config.toml
d_model = 128
d_shared_expert = 64
balance_loss = 0.00242
vocab_size = 8192
norm = "rmsnorm"
init_std_up = 0.0395
init_std_down = 0.0
decay_fraction = 0.251
batch_tokens = 65536
seq_len = 1024
train_tokens = 368800000
Below are experts of layer 4 (counted from 0) of a mixture-of-experts language model. Rows are named router (the router's row for the expert) and show model dimensions 0-127. Each number is 128 + 24 x the weight over its row's rms, rounded and kept within 0 to 255. Numbers have three digits each.
After each expert's rows: "gets" lists some tokens that make up at least twice as much of what it gets as of all text. This comes from a sample of Wikipedia text that the model never trained on. Tokens count by the router's weight.

# expert 30
router:114126109095101122142143151095127144137084152148196173133062089126080134127102172109107160148175130102085138101154156114145113090142097142140132122090137112138086113146161155127114124119149137135158151105126146096139139191134107142127145125118164165167101083143120128128109163128127129130112138134102087100132139124124138146111155129104151126157110138135139141117112141129129129098083
gets: "–", ",", ".", "s", "th", "/"

# expert 13
router:160126109153116145126095097113150136146195155093118155120130137127149157160149149072104137097175148123124117131107135156101163138133132102092154144150090139130156111131118126091149148130157098091114119151155113111112102101117106129154166140095104107118129150103105112151161177100118130127139151118129127142170132117138136133155098107125090167105098072158118066104111117110148134144127
gets: ",", " B", " K", " L", " was", " P"

# expert 21
router:161126108153115145126095096112151138146195155094119156120128138125148157160147150072104139097174146123124116131109136156101162138132130102091153142149089138130156112130119126090149147130156100091113119151156112111110103102118105128154168139095106108120128149103107108150161178100119130127139152118129127142172132118138136131155099107124091167105097072158117067105111119108148136144125
gets: " F", " he", " W", " that", " f", " it"

# expert 9
router:160126109155116144124094097111151136144195154095119155120129137125149157162147150073105138098174149125123117131110137156102161138132130103091154143149089138129155113133119126091150148129156099091117118151155113110108103100118107126154167138095104108120128149101105111150162178101121129125138153116130127143172131116138137132158099106126090166105097072157118068104112118108147135145124
gets: "9", " \"", "\"", " |", "0", ";"

# expert 6
router:160126108154116146125094096112152137146195155094119157120129137127148158162148150073103139098174148123125117130108136156100163137133132102091153143149089139129156111131120126091147149129156099090115118151156113112110102101119104130155167138095104107118128150103107109150162177101119132128140151119128127141170131116138137131154099108125091167106097073158115068104111117110148135143125
gets: "|", ")", " |", ".", " a", " to"

# expert 35
router:160125110153115145126094097113151136145194156094119158121129137126149156161147151072104138097174147123125116132109137157101162138132131102093154143148089139129155111134120126090150149130156098091115118152155114110110102101118107128155166140093104107118127149102106111151162177101119129127140152118129127142170132117138136134156099107124090167105099072158117067105111117110148134145124
gets: "3", ".\n\n", " for", "1", " ", " m"

# expert 38
router:159124108154116145127096097114150136145196153093119158120130138126149156161147148072103139098176147123125119131108135155101162140133131102092153142147090138130157112132120126090149148128156099091114118151157113110110102100119106129154168140095105108120128149104106111151160178100118129129141152118131127143172130117137136132155097109126092165105098069156116066103111119109148136144127
gets: " S", " a", " T", ":", " by", " C"

# expert 47
router:161125108154116144127094095113150137145196156094119155120130138123147158160146150072104138097174147122123116131110137155099161138132132102091154143149089139129157111131120125089149149130156099092116118152158112110109102101118107129156167138096105110119127150102105112150163178100118130128140152118130125142170132116138135131155098107125092166106099073156116068104111119108148135143125
gets: "2", " (", "4", " in", " St", " st"

# expert 17
router:159128109155116145127096095114150135145195155095117156118129137126148155160148150074105138099174147124125117131108137157100163138132132101090153142150090137131155111131120126089148149129155098091116120150156113111110101101118107129155166139096104107119128151104106111150160178100119128129140154118130125143173133118138137132155098108125089166105098072159116066105109117108149135145125
gets: " |\n", "9", " was", " c", " f", " he"